Weights of a small mixture-of-experts language model, trained from scratch on English Wikipedia.
Size: width 384, vocabulary 32000, 46.3M parameters.
Training: a variant of Adam for the experts, 9289 steps.
Below are experts of layer 5 (counted from 0) of a mixture-of-experts language model. Rows are named router (the router's row for the expert), up (a neuron's input weights, with its number), down (a neuron's output weights, with its number) and show model dimensions 0-47. Each number is 500 + 25 x the weight over its row's rms, rounded and kept within 0 to 999. Numbers have three digits each.
Before each expert's rows: "mostly gets" lists some tokens that are sent to it at least half of the time. This comes from a sample of Wikipedia text that the model never trained on.

# expert 4
mostly gets: " they", " these", " those", " women", " music", " Chinese"
router:489504491470517516565478511513515502505489499501491483544488487470517541481510469462511495497487480517489512509519489500484487476470514500523497
up0:476509515498502484496509494517522476565507477477489483525480482517498516529532497510521493482538534462487532499527503502508526469490482508538502
down0:459507530477489529429478465509501476474489465510494494481514504444509518520502477493468492522477496522529506526508481505479509468509524461458517
up1:480485518508475473502465574530465471498513486528486505489543495524517510502498522500502474470518505473491497490545477513475529478512503511475518
down1:479548529522515506461479499495536504502503472492480501461503506466465507493463472452513561510445488511508499517489506541473468483512489470520483
up2:466511522510504539502475462511491508522502501490530536481473478514492483486477518491526546499463522524486537512467491493461490519473455527546513
down2:459502464497529497517524490525530478511496494523501517535493474475528503512435499493491504519475543435485474469520527485479481460498543477506507
up3:539491481502490463501529465507491518509516513483484494522506511487519495438481483515536503514453498480473524483502466484500530510512525475487508
down3:468533462495551510510474530511513487548453455484521495477526503541554510496561518535467507559518510511524505525509512473509486529474461502505499
up4:520463464495501484489510490548447512500522501516521487500496487501491518459507517498464493521474524482502473494532456472487513443534512475486516
down4:477510528501532475480487471470489501482464480492480497494508479509477492491528520548509520483482481510506508522497538556549538524486491522513479
up5:461507498534528570510496524454508476439483449505467488497513501521530544522498495530484515479492439510474516444502507536475476529453494532477507
down5:519530516535487493513526466508500510518509494493493504545472498542470507524491489507517486525496489504489464489507500522483510525496510495474481
up6:490454481518499499501521491493520502491476497511509505471480505501514528479486488493502526518446460479438485471462481496483559505462554516501487
down6:463526478492519473477495451509544459495478511530510512514453483579503467521505475446472474524529492508427507521484468508519558514491491510483479
up7:470463447518491445493512488549500522522499483529517462508472478479497485496515512497531472521491511466425487501489519505516512460459514504486460
down7:488492533511499513421467435477582446475489492516493487525495532513492476475505460500473501481503468469477485492470481499552539462496511512474506
up8:461518495488551559502477499484537465461489485491498482497531510520502543511529464495463502490471480486464496420527478518494499545499466501531508
down8:581485474562497459502556516525414558521517507506521458536453484512515503504508509499568486506516489513548495477533532504506504486496483481469490
up9:468534532498481510479498474542499495478499487471520497516490516481510450507495496474527469483531535492514469519479523489516531505441495491528452
down9:484468488475502470500527483480492546523533485494564481491541441455509499520478483510529498502490531510505467550494487497490476451452534500508536
up10:526487513527544541498517502518473503541484532488463509524516509463473540517453479519493489460520494524499494515544508499502527527508512533523461
down10:508503481590500488490516502507466535573532505480500493486468465506523502472472508519527488478493509450484510483519533489511562472505507505510488
up11:521454484480533534495525485498495511493499502483536523491493516482500488488494498545513536539495478501506462493472507459509487488524497476481479
down11:462559489520468477488446534514495472481511524526498495467468476500440510477505494525510476472489523500453496482515486520481506525516535539496492
up12:482512503512499461511478488499515485542511505511465474510479508472494551529490487470497501519484483480495512513483499521498553529524503493498487
down12:515528527499520460457514469542476474510507497457509499451504476496531510541493493469516523522482492498495494536482520491506557478431518470490525
up13:485494469510536489479498485485483519513484482472532555468462456521513469507487478534507546462504500522499471495499513485490484523490426516529517
down13:477486508463498527515543528494564461495506491516517535515497510466475518476553506508495504485475482505522488495513483484446460479479536500551533
up14:534491479555482482499500509492499529536513487526521446490478468483496537502539525516506555526483503498501501509466496484513521497501519480535503
down14:473502522471511545434468485485539443472480511482509524509491486488538494515490512517472491520505497554514505513524476488492511490517495505460521
up15:508495458495507471502524479495421494546529480512523484511492516476485505488503565525517533519498490507472486493453505485496493501513518470497514
down15:427523504463517527474428500493529421454536484518529481498507479465487482502532502517481494493453518533506448488506537499507481519477480544495496
up16:470498488497533484507478511471516492496502498487498476540534480508511536484484498509499493532430463492455487429558476483510513522526493473519507
down16:572494446534539462453540458543435506485480504521502481529458466529535453517559515466531499522539482474522549488516506487548498495485476489483490
up17:472540500459508519543426518523486510506518477492540515497469490504484486445529473475516497488516557468541501508482461497559495514484496553509483
down17:516504437553509477451512460535463535520503519503478460522517489499479475503480488518500509497542478470503508472507537510448489507488506482495496
up18:468475495488528529513501481543490497486481531492516522514507497522494490511513494477518484535479525499515495501519475479490501458483503504492521
down18:481482522520482478492500505515492529485499510517511482486500497467475457504442571506526475473508507501517443503513481524495517543533540479470486
up19:518473506534553539501516514529472504526484543478470518522530499505450532511450493522482483472532519505496478487541524480508536522521510528536461
down19:496514492593495487491507500517471529564543499474490492495463466510509490475472513514493491477495519463493494489524534461492557469510502511523487
up20:501520480502509489529492476574499502497501485505527505502472553527460482465499512443511508499546524459508468466482476549520493529505486503501529
down20:528475460517522480481552537502488551503467503525502522501539495498487480472502500519530519490508507513484511555470498467480486503491523487507512
up21:489482458559503468535507500512486539521456514473509509556456498496497475471472525540492527503479538515483529484492447517509494531515532491464511
down21:504472459536490536537496486492509518550496503489477510468527519494480493482483516540454480499511522515508509510493553461446513508508478484517473
up22:510446488511503499503516504496510500513479510497505492486491507476519540491488504478522522535470461486450474499475478479488555510481557516519477
down22:444534495472498472465485473497550445474497491531516510500457483568509459522497459451476476500499493502451503513507467530500553525494498514462498
up23:491522495506475514495514483483497526518529508503509472495532488499501486505498568534548502473479541493484503525515546505503498487496506480528482
down23:469473509464472483477482492501520508521539468499495486467562510490510473494494492519489495525494474492534504497524494469545495489512484519498486
up24:494518506500511453522499528502487506529522500492486460543486488509500570515481479504525472519475483476466506486500497509506536531494523493513483
down24:508525502505550498426520427541482455495485497485497508467505483486522476549530533461508524539500479485505503488498516499505539498448508461496517
up25:516498475496490496504510473505474481531505513517515497452486510497479477484503524500519498524507551523506503514519531534545445493477469518509496
down25:484548474488508482530428515493464495500509485489482458503513514490502488517451467510473548479503505518508459519455548483515516506480535466454510
up26:449514498497503529499472507435496515429446480496491501506489481454543500511489493521470504480502433523514492492551499457544479544516504509471491
down26:522496489546506501496536499533515492479512491492506513518451472537452493486522471500517529464500472468509496484492483499463504520496491503512483
up27:494497476481532538525474508494527474467515479465530458514498498491477452501523448471476500520534472473492480462507494505522484525486496520491524
down27:575474487584484505487560565484482567505480508517497494534495503530466501507524517488565479449506495489485467474542471481497487502526486485509487
up28:484537536478502586522444433505537489504477520491513496425491511498526493498491486461514526492490505488533527493466497493519498501472497524509515
down28:493501509534509489454477555517445533505515501490501496515513487486489504495478492496500511501518499466480448502516494493513468523544513493509474
up29:511490519510491463518487567460487483512496495509460497517521491513550538519485504528551491504478448497465504513508519544477512508513496513456472
down29:459547510501521525450485467493552469511510471490476514460509501506499467532487510485488512507470493497512470500523492527471488542478501498509504
up30:505489470518494484506468547484493522524500511518525474493450458497496454521529453518499507504488503466459483480468497519490473484483518485478508
down30:493477509522503531442514513482577491478469492505492519505499531487466496492485482466493511483527481483518495471485478480487501522516479487521504
up31:494465475513525503486532438519521519525493507467482440550525464499511521533507484501506491549522481551470493491505516484506514532484502507475520
down31:489554522554474529490473510476516463515538513484487535499513526456489521483482551528448485451462513500528452482497530460489529488513517530487473
up32:490511496483522522498463476518503486489488492469520519455514514473524490509511519472488513550495518514518522541503479447523512462497504512507495
down32:498551530496460503461480537502468514524496487478475461533511516471503521488461497513515496499517498452515458461504515511494488527517522474464489
up33:481549503494508553512479476507499509485482514454535515475453492496488493469467492479471536472469514498537525506493463487476491526498477530514525
down33:477525490507510475468474471515466487496505492536503494530469438502514498488488520506511491527497542442489497479519521469507490473487522486505491
up34:493469472536504519461493499535460497457480468459529551501517460520504487499486528557504465508547521505495436485554520485474518486518449501464510
down34:447517518476479514489456523485561492494501469523473496512509482478450519465552484492491530464456486524525484525491501528476464500496513519518465
up35:484491477504509456497531498525497511570485497517490495519515511489484463489527543483523512542510518486456524511482507524463531497469504482546477
down35:514502451487531450449512454528513455492464497519524503486480522485523500504482501512493457463495510484496469530479499469541525462514517512468515
up36:476484494512540526480505479517477525493479463494494534480464482547503488507464534502553482481531504497525473480515534505497512488488451481475489
down36:466498516498507479492501528506503493473468464533492528494565456474471509476524496461509535502438481498492502536517471537455459499502541490525495
up37:530486494521505507487511493534465465507483505474521523493493503493496492484482522496538495539510495487483517474490499469479506519545436492482527
down37:415521519485518510492456546481526494480463485518486502487498483474500527473520505498523497487437504505498451513471504533484467503481528481516480
up38:518493462530536525494529485480525509510527505474515498526515464530511510510473527538500502510523492518486529464520527502508495519490461517534502
down38:497519509515474492490520519475524479536508509527495501542519523452494504474488537516491489487481491512515481473468506451496525472480472517505492
up39:495450510490515497485525495474526511509517504492488471542471480514482509493514496509511487525487513544510499492552484468507517486523465486468523
down39:555500510504490507447495529502452495465499531487497522454500509490506496458514507521518514470511503508536511502488504473527522509520524531492493
up40:506503490532508563515457469540571498516484512508511497528470518505493516516529500513491516496530481496519516490493475490462518496485509520492532
down40:478487500556472534476489518470508543515534492476486511492508508497463510478476488518480516523462491495536486474474507452463501494515507491491480
up41:555493548490503556511542517446567470515531510517508458528504491502490523493532495530496521514482487503505547490505510509478491500521474491531473
down41:506493493491508563450461495437518477458511510471514482472479487519511549511466492567503486512461489523476495519550480486511537504541479487488521
up42:475488485529512561496501524432519532461480465509464489465494484531548538530482501511491538443481447483508518476482506518479489523459519532503509
down42:497514509516471518497500488510510495469507491488500520534488486540441495495496481488494504528488493502472487499514458523467502538518514506481481

# expert 1
mostly gets: " that", " which", " when", " where", " However", " because"
router:487497491541509493528504483544486474508466496493455535531464472489477515453501525527495517481495477506514508484538532505453499495488501544520465
up0:518481482495529549508488475505527497495515497482566526508501477497505517473489530482510486517455504513504549490513516488483484469507461476552492
down0:442490524469480455456522474491532528460473518538471484518502543514497488454486481468489519462476463504525486494496475498488496521532483480477474
up1:466502497519494553499475471490554512475484495415488518505472470498532517527478484488486507532484479554526518521523489521452511518515494550449534
down1:493508473507465453506517531520475486460507501518494488490532502506470513499492434470474515457518434493553498485516458475537520534514507514517507
up2:513533482474506503510494513555480491515512539524488483515470527522488513480526489489531558520485513503508522509498519564491493460500516476489469
down2:515493544543493514500550530482465463546446511459496494474447496533515476511556486494499512546525541509483494491515472494487460474499475480526548
up3:533520509505488513497498482550452487504466488484527506488455475482505471489513508471465484508515508534522539465509461534521515456470492459481535
down3:539469538478527516476556485499478476493496522501483486536475520524512514487560502509524552504489532484517505486525470527523463541490537482503480
up4:483493487502562584532508513527513484501501484504475522512494441519526495497486515512507505500514498520522524467531513467471448504519525509528456
down4:526456478533477543391572487463504519432475470484531505510463498478516512518489470463459521484514488506505517475485516522532496514539497469469503
up5:442495494465494490506457494502517504480507496499518517530485505501519501470470508538552471520446469481532510513474518492538511513501479479525487
down5:470478493442459530459443418491576535438476509526494484538478486489468523486487494448525509492502491513499509459531532469488508490518495487463499
up6:443521488465506484505448493511552479483499500519502513540489485488474489472521480520544474500470502495517502493487535478515547527498492465532489
down6:417492476442485482503453470496598487495453494533521506537471506510485494524501512502522483501478477509505500475481540498439534519519498500474492
up7:524459482498523497493538536487445505513538504509426500451460522445470476443496501478519480488518542487537469486521557500497502506445497498508479
down7:484501542450465518529457499470460467504509518483532449489500523509517519518491483513528491494491493457530470479518476512512543511500523498500548
up8:488517480480501518510501486488505491457459526501503457495527456502446515481513486491523480455501473512511506507513499526510536477500480562468468
down8:476489512511463511455517497497481504499527501520507441508477519494486514480533493478485496480495496530494479492514492468501563484483493478490512
up9:484488505488502524506484500549496496474514454510511534507530462512513524491524499504487451498481479532515512489521532483489500553503515501522498
down9:513449452515506577399531461479497479480540472490480550519502466513507506486508541560466524496488521497501506478499456480500444533496491489503516
up10:492490479516476492492518508530537492475473471554485527454538506478482484512512509443484474497511515508516471491495479519472514495485500509504487
down10:499542482537513471475505488460454468495546520507485497512483524498505510512459533488509514535511500483454497501518492518503532501467492468469475
up11:475517525473482497509469478526518513467492475522511524526540464527550506484501505485483472546491470539561500472471525460509513564531490498505511
down11:495485473479499547473527477510510506522497508517480557515524494499480514498525520552482531479470512523463524486500455478466474500490473476524496
up12:499513485506559542492496471477461484508535501484469489483462512502510469480500533501519511500505497484498484499559489486515490443486509500461528
down12:506484508484532526455496513468521529486453478511515519495507530512516492528430487490511440507499493496548491482454516536510481493495485503480532
up13:475536511504478489518481495530526518501517492492465509522500527506509527471506484490517526463474474505482497530477503510441502484532525498486480
down13:496529507508512463499513458495486450516446538508496489428525487491490513514503510476462507464530540470482507491525484525521519530508532486481498
up14:516490518522535511484501474486490505481524500499494500458518501451502471497524506433474449511487509530471461507481494496482540467525479532496516
down14:504501465514498510426547502490459430515563501477515489534493501501508502480449507531488526475491458468525473462511459449506502517498512449552547
up15:482496518521523567521498524559530490491456482489490533508505436544534494490507516502481516518532510568559514477516472469497476509541523466517487
down15:538474504539496555426567477487476495488481509495511495498469487491506520520497476486458541475478481515464539482477504499531516499526501461491489
up16:510506497518536501505491486519517505518502512495522522496513495548513483519532526514508492499492544504429527501468529508517471470551482453523515
down16:475503510489495491456538525505485479537467523503514520502484497504526523524503495446487485503525471481455523496482503522495479444530452487515465
up17:510492503474499525485485511545426481472504480457515525448498475504512485496499508492467466535535476511516481490597487478499492559466496551445519
down17:514456488475528531416553474476511489473525481481444517546465529503512509502471511482489480511503492508526479439497468495537468550488492497542524
up18:484490498511567553517509510506533486486488519497462526528486483521506494484491516519524485496486500504465513519487482480497490496533505511519497
down18:496488480555492481421512518480471531451473506473537469478447501497499501519462462445478501489523457471512520503481546507528532475525512504436500
up19:505453481503499506496491509503498494464489485551510523482521483538532517477492537518496476535529506520559472478496564506501494529518504494533496
down19:445500495473492496467517497499526468470499475542493550554493484517485513470553534534521495482468517521462498506520469502458542515495485499497513
up20:520528475468517503499495497494451512498536491522484512445447528453503476465494523478471558532510519473530461535501502528478484475482533458513472
down20:479491506504524505483490510528479436535473484484500491495484506492509488513493469528531529545501480499486491441465465507460493484497504499472561
up21:488491474492534533523498493517520475493510498538518538487535483519525485446514531526472514494473516494497512500472477473488471514531523496540467
down21:471444507550511545409523485494490507499482520502517539524457504478521521506519469470491503547488509500425514494452517530498469441507492466468514
up22:506533496489477486510469464531513553500494537490490457517540554509490493525471507501503519470496484488524478468446510464488529514496472485468490
down22:505478515496535522518532522476490504518481503447502502489510485483443508505449452500500480484523497472488494464491489539505490491514496484523459
up23:525504475511507497503501500478461519512510486501566490495483479489488482528510522484498498524494508494457509508552482492540504422499515475489528
down23:496490477446519537490478482471505490464499487486484516516534501488514519469483465526539512496467511494558538542490499506491489554496517487482463
up24:455521509511491494513464459514473484491504486507496502511519484485492512509541474517480499453487488538470534473510494462479540520515502518525479
down24:466468467527468496446575528492489462528503532500478551523493457504501514471514502475476505512533513560517496490503466469487487476527496490482506
up25:472496488503503485502465517496555485456478516506502533548489484499464527506536485527507476503474521517504483493460554500517536534503495508523509
down25:448477437464473462484473465532564447508494518538487489517492516474486519501504482511528506493513468520486467497472536523441525525517525514483481
up26:458538479444500488515493503533493498484532489524519506527493498514504495508467484502518511518514484524532470532476551511488487522472581510543503
down26:501463494492519527482527539491514484485505526455510517489512515519499500471537516491523518477527556483502473541544511512508453492538535510486503
up27:508509494501492486497524525480520500490482503520487509552523524490493482539536486503477494469517552495521461495521530489490479507471512504458511
down27:511511536503512510482458442458490438498536517485500457504525548485484510525480504505511489539499463449474527504532485546468491473495520461482497
up28:471498520506499553497476503539533485503471454473488527468466448525529498491485500516473468539503484548547518480540464461497487539515487469518514
down28:515465508491526548401546435460499509452495507509467524525482542492491518525490493501468512500508445488477491474470472473548521510497497479517499
up29:483493498487483549503503489594500503475479473495515502467472438542491470519482521505462482483506536527530520492518517501499512477521497459503509
down29:545486495557534517449547507488462539486502483526468531503484510500493521525483495495465571507496499484485499484481480531488479554509502479511441
up30:565515491523527500504489483485492502518514491482482461471510535507494524524519522472531496547472482531453539474500507546479474483481499502524480
down30:460491476486480492496553548500505475477488511518484505517518520550503478493486480462536486528516463469505491511525531480488506490541449499496528
up31:479532482487486495518483488543541499498500462483455477530491499515521519501507495494517484513480464485501481524542493505469497511484485535490513
down31:517494479518499493459520506486489484500499510495491482461524500487492513528515492530450504443564515481507503455509491524527446525486522519489497
up32:490526472467538494501480499447470492521523518494468526509461517520479507491489513490508513520487468479485488491499535514470519502496539483543532
down32:470466533517482513459545549483553452497495510475535492482479510496493447507502489480514493541540494476527485498522462474490498501527525534444536
up33:424550500405503534503424468462524518500516479503486494487483495474486520521530472477526472484465482514529474520474512511514535472495478506532489
down33:434496533464474496446464436441535514435468523499467473495504488495496525513552510473522500500487506532517520529497518472513485492539513484469488
up34:540498518516503534500501481471521514481476508481533492517520493488485509528517486492493489496491513521482494495535503516507470474518504527489496
down34:509560480540495455533461514532479495470548506491492470512511497466466486468513495460515507518469463465519506498509511505510482486525486472511527
up35:570469542526495512506518541543468500511516510501491488480538485507469519441506518485498532487533491491486536504539434545481514456510510490504458
down35:468496497496499490451540497506495507503473479473478475522475491523539516453529495512518484521526491488508517497514468486512529479473486483480503
up36:482505527520500529494467496468467490467445490506487518447485476542518509483513501513470510515521511500500449485511493450475460491491457531452513
down36:482468492499485499495493529502500475464509546507456489478468498479497488482520512493531535471500488511544466482478528500531512524467506514504515
up37:491488519511516506480518490440494526508479492483534515466511463491551506531499534497493452496508519494465512470504482493468490477527484516453529
down37:510543501513474485492491506495521451474550468475507480527513510481496451471453473486487488493498472451524508512508458469473509552506483486568494
up38:519476509513531523505520508449483497516507512470474535528490522487464511522485490493508523532499482506489448488531481530442495512508522514504492
down38:489507532524452488488529538524506463473510488506511505476489466536491497486515478511487498511481459492562511480494481473512535556524520526487582
up39:500488502508498475482535529482476505491495497490489494518499519453518481504533493461467471457517538481485495474519534495522496503497490508484533
down39:508496500482504523449449474469492418456521491510522489530515515476496494521499477505467486510506477428497487479489486509434476482471517494517520
up40:506486476531495486487485539500438501541459505453530487499481486527510493486529489525449505475533496513473511471545491503522485497453474516490524
down40:493467541477475542451486458490550484461505514465499474540466515463501506504531502498496518492472488465506476480502531501524491542535511508498504
up41:506492500514484524512515509454509540498473514471512491465506525525505464553470500479483470490466515499524480485479513470523488484495476522478503
down41:505522479536460482490486513505494523529537517493470441481513494499532487543476488467502520534491460499523483516508468498496500502472481485515479
up42:529465496477509490476516492443464490492480504553547511534502508480488471512524497502475479526511528512458454488491541482510527476516494479485518
down42:504481498464494507489479498490495441474499492491524525499480532504489489530491489523491500517463475466526496465478492524444488528475495503525492

# expert 7
mostly gets: " County", " station", " School", " University", " species", " Order"
router:470505490467518482547483526486485543526440507514473512489499506503519533461514494482494500481486528540542508440487512493510499504489499493516497
up0:526515495493518552503456474469502481524463459519505496480481507524489528504467459501500476502474478499499538514471470510502488540442479530549492
down0:496511478494490510483457509570519476507552506510508504520506517510503507482549520466472530499536505513486487492539550471517530450506485527504492
up1:485516517506529513489477486503511506501490526509493520520488483486514480481511450466489511466499477498513492481517510499458512489475473489487510
down1:475533522453517507488470493562505467486479501478506517513468523478476525497520492527484492484533502539499473484494477492485551544523486488512558
up2:483487530501511506502534514504508499531510518532482528499498462479505528477507474494487499478494523479549454495502460492494504500492518503524510
down2:516499513485503437508519508507450578504490507503495498515512485501482489508478534495518469557502479475470523476457498501522482467488481491488541
up3:502506443472517465521483546565497509523473542514522482475520480465521523471503506488498525478531477477502469478544504541515504486494506492551526
down3:535472506513528522446567516503476487507473514505498501513505517488521536499543522546481501496501496518506463496507461528477458513512504500531519
up4:471528510480491529503475500480508522485498485510523554514477453482501508501504487588471497483468482489482542468485487536516463523491460515471494
down4:458512474484478476445547457487526528519477481493521540485524528525516510511472516494501509492523501527514527544516519464551492471506498448478510
up5:457512504503500565498469503492505537476504506496500527539483470512508468483515477529481481472487471501490485501471467481499499504495477535487488
down5:476600455521539451482490481585504485491488500455508507494479544510459494496506490477488476498518499489528488495481492497518486535483527504522556
up6:467504502488487463508509465491506497534462504511458455497464496510521536497525491533500515504478522453482525478501523516514467524508480488541470
down6:555492504536456442490524486509498506505551474484561477503510525510505480528448504514505483534530483487474500551492502487475497505530503510484485
up7:468461479530501507510540534481517536511488503515481526452473468490507495494502505488500496463446513491520486466522448490508491460507500478475541
down7:526500459505515441460543455501470558515503501518464489520504502488520457511462534471519486533509459527526508545460482480523512481516470479500511
up8:501479508526491525501496476487497494509465471518485507527492511536488486500456502525540477480503498502497492543512458506499484508470484508574524
down8:468537448443521492477464529589523478512544495492504499531490502507544505507534515502497520498571506499491509468547518483493508481453452529492538
up9:527499498492496534509467496509480522472493487478492510489502459486531505476497528464444500500506461499537508456497511545499472508484491506561508
down9:522530468501503539473505527519550474508504522526481483516456526464490530504531522481485519482547527519518456492521530503512452473517477477501512
up10:522497497516510507496492537487472515478511496478506465528542502517491553518515482472538450499509501463446534440492477505515525496509478495489497
down10:465605536452554503443487468558602405477500476488511518463443494497462535506497482490508526485497530495513483473507514506476512518503513485510480
up11:523477456493487495501525520505461529499493548470520521457473492460476474496532529521486498499486455535490516523540518500502471518508498465514517
down11:471521548497469517461495470485530508485494477442482516469467511485522530528520507520457507491502510496507512467500531511517399515498465512519493
up12:497514573502501507500440480543529408472506482498496498572462542511507512504516438521482474495525473517497503484480501510500500530485500517528521
down12:494502531491486562477509483483556435474512505499509520480536501500496514504485507502544519502512529522523502548502468554470521520511499435510498
up13:489494510521502517501483493467519506493483503523471504486478498489523489508466544548480505505471512519512523501520544521498500521523520478495477
down13:435554511467495459499452502523499459501522451507526480533511497555494452511477507470509523531516462497490558482489505500530469480470538458468506
up14:475465480546514507494532490495489493484476468499509497487480487508484482453496468467480485518498553456459476510519462501439481519448515525484489
down14:519511511504473532490451470480493481529510519525536507504527495489481507467527474494476485466511515475511491478491486525510458518454493530496466
up15:514506464486484470528458511494462540502501501476457507472512480476505511513504542472450473506521563479507476480476458516511495460455492481493491
down15:530502522551511521422541472500521483516531485501507530520522490457488528517503496530444511472475479513517500491545519480510481482511485496527487
up16:489501549519482539502503486473511507478487475505517468486486485513485506511500540500499465487511490494496497459517486523506481515523467520490536
down16:498483529489513531461532467466477498518510493488491508476477494491507482498431497513502495544512496457427489514498508538485453501521503485503467
up17:491483483504502519492469504463503514514464510522482483507474504483513480503541517531478535512499509506444527517511572488505501522461518494488497
down17:442570528469491488467478518527543457485518445497507500509513502538520458504477484496490486512533515510480552497497504464546504507489499496477491
up18:467481500531475498509523487488523535480493492471508538485499483514540497470502508469499487525486501505483491501474477481508508467539540477496502
down18:529516432522507470476522489485473503475492496535494473532458514510498476514529515452544484490499470492522472509496478508542511481497524531488512
up19:501488492491500517508513520501508509471503552495475500472484494476492488488518517456474483520504470457525476495527498505521509515503514484500535
down19:551501500552489452420515488527490542518536482502505510485485484418518506554500519529469476534512500514493528485511516493488436472515483531478510
up20:505489484523501524497501494463487542452460502552506500526491507514513467535502486500530483500472483531512497480479474495530507508509491521491538
down20:500490490453481505450486527543538483532519465468496520461486533510492545490524470490488502525527549490461484528494502477467513449483474532498487
up21:507451484529503480497513506474481509481459568535496453500500508499521481500457484501496517521492470526487486483477513525515522498544497513481523
down21:507513503484514455471490507546493473479521489479532522498494506534498505488501479514536498516481476488534475495489506529495540485490495498474516
up22:513475520517481510527525482468482544494469506528483470473498457518499517506489495499470494477449520496509492484497526507489470495503461502473515
down22:546419529528483486492557515509452530521518505491502515453505499498492480498426490494499478513551515491451499573470499524502507497525508487516458
up23:466499518486505518514507507484519516561507503508461524508501466527526520497499517537495500483494502511505505524503494485522485501509495487540514
down23:549471468532493460462583474506453527487497522467479467488495547495465507489474481464501476500509481509472480498501486524475519517517495521460528
up24:512483476517488517500488499506475504507494495536494486492464521518514492448522536541502566447503501488490466452513536508493492493512489489556530
down24:472537529444513532523509523487548444464505522515491477528453500476569485499498489489484503472513501482518531482502506504530458532527499544583506
up25:476538478502527468512500528513495477489516482493525503515490509483484495501477503559488482494514503461501465477529497509485495550477499495503493
down25:509495525541495477438527503488457492526499522498534522485514496497511510506505522512477498472495504500529548501475496506525450520499513486510507
up26:492505539501479515496483519513502510486521501490500516524463495537500498481512517547494511490505512476500490472527497521521495513528494497492499
down26:500489507460459527500501493446549472492495485505475482493503519472516504476504492444512489502487493507465516530494485498531526507492543494493464
up27:536486528513476526505497483471501524494494503506489475479502487515523493468500543558514492476492484511508468472515491566518535452527470482519558
down27:497502457460527521433553539490555460510527514541488520539469501490507491500498482471485512501542532501524483532531506486509466486503494507485529
up28:502477439495502459503522480520526499533489522504495507494494467488458511511480489515508497495549505511534505507472504491482529491455472488496529
down28:512466501510473492493528520474460553541485503484461505485544533477506491551480503528501486503490498532490500540496483505486503514525494469515489
up29:472516532484475511516444503495488501508470498492470444498501504532511523503490505528498506497474501456463480505524538525502465507492489511512515
down29:537450480529506478466522452512513486508523493508513487495482536496473494500483476483520494515510465518463535541525476489466510506521517515484491
up30:489488495516485501496520483481486498499484531481487517533542492529515504468498514545557487482513537490493484484533492495501544492512528474526528
down30:489520447479513504476479541536502461478516512506535509519512486491520501490510491512518463479522555508498486492546500506536494517477490516492525
up31:487459474498491485501535492520460543504492469468499492501538497490534524485518528504502503503530517460498452475481463484488480520488492495485477
down31:542558491532499496545473533553482482497522518547505470533531473511515488506480496509455495505493496497500546482493491484451455493473521521523492
up32:529515497498543511511512516497481472503550496445492479550518511499478536501502472447534497548490476473504532461498481497491453519463477522517459
down32:494551487529497454480444472582508491496528530459525509482498498502490505472470492489467518501507549527471497539511541490501555474515513457504459
up33:509506503513474591518453472456497568476519508495510504462521480469533508473506521479510500488500469456482525474477528533539522472504495512493503
down33:503527432514493498407558496514550501526534507503488546524454513509491473494495476479497511500507541513510452509543511475507492476486509499497491
up34:536499530474546529506418496492511442510482479525504479500501495513514539496482445497472503511468450506532532497489445486511523543503540503551479
down34:533532526535451523497422503503523481516543537476521461531499518492470487463492551492481520518520526498476497498533568490481491489509455528479499
up35:482494499514486507496427422498474498488478505520519513486497533490506459481526504497507547499470496532484484506496517517488553471526526503517528
down35:449512517450530535485436469502558439452501481470538497477449503522502497490488428496506533483464471473503501487494522505511518505468501511493500
up36:504514487497497452491515525491458504494470515500514478480488520518482484476496501466465451507534516482504443488534452489483460556523499489493527
down36:506469538515509534455502484508519462495504527540528489510515522487508524486541508531517501473491533470482523504495477554498427511471499568514485
up37:489509467526530535499450511521487491476522499512502505506484505511487509474513491514481531517480499508504467459535499521476474491561457515504524
down37:496536518467496510511463501528519456456512512499495492511452515476528478497528528502483500486512522520541511483472504471547468529503502502540521
up38:457521472483537507511521476519523530509479504457456506522527477495510520487502489518560520496495502481502536431516493522499518468496460496491491
down38:553541477528541478499512490495451462501491528491483493497461516500493476468490487502485491450475504484502474555510516468526519535524526479459547
up39:476495464529509517491441470478490495514466434515522518515474466522492496532504489517454483507527543512489520507482480508480502484434486530525527
down39:451538521501531510489482469518514452487495466567536500528473512529518485524506475487469522484524480467496531485490527492547521516454503531522489
up40:470479464547504479501559516495469512513471446524519495498523466493482488441497504517507501511488554455456448502492485489444472523443522513481478
down40:512500511517460510484452476489480506541517504535507511493532499483478507492510485465484475478527489499505493485476488498501469516465496530515471
up41:503485509504474500515553509518512500497463472545507454467509494489470554493497538501521517452493514512512458517482510516479532464499510492503542
down41:495441498493534491448552520448490499508519526465501512535498513493481460516504529516520478518508547500522476449482523502496441505543487494498498
up42:461511520472503474514519471498494481534490496479446516513515500542489504509494500551511520510511523479497524433449498513471484514502448486509490
down42:563485478568472449506499520507462518488542499500526485502507513503522496490445447471515484504494476476498481576520485481513526518493531485501506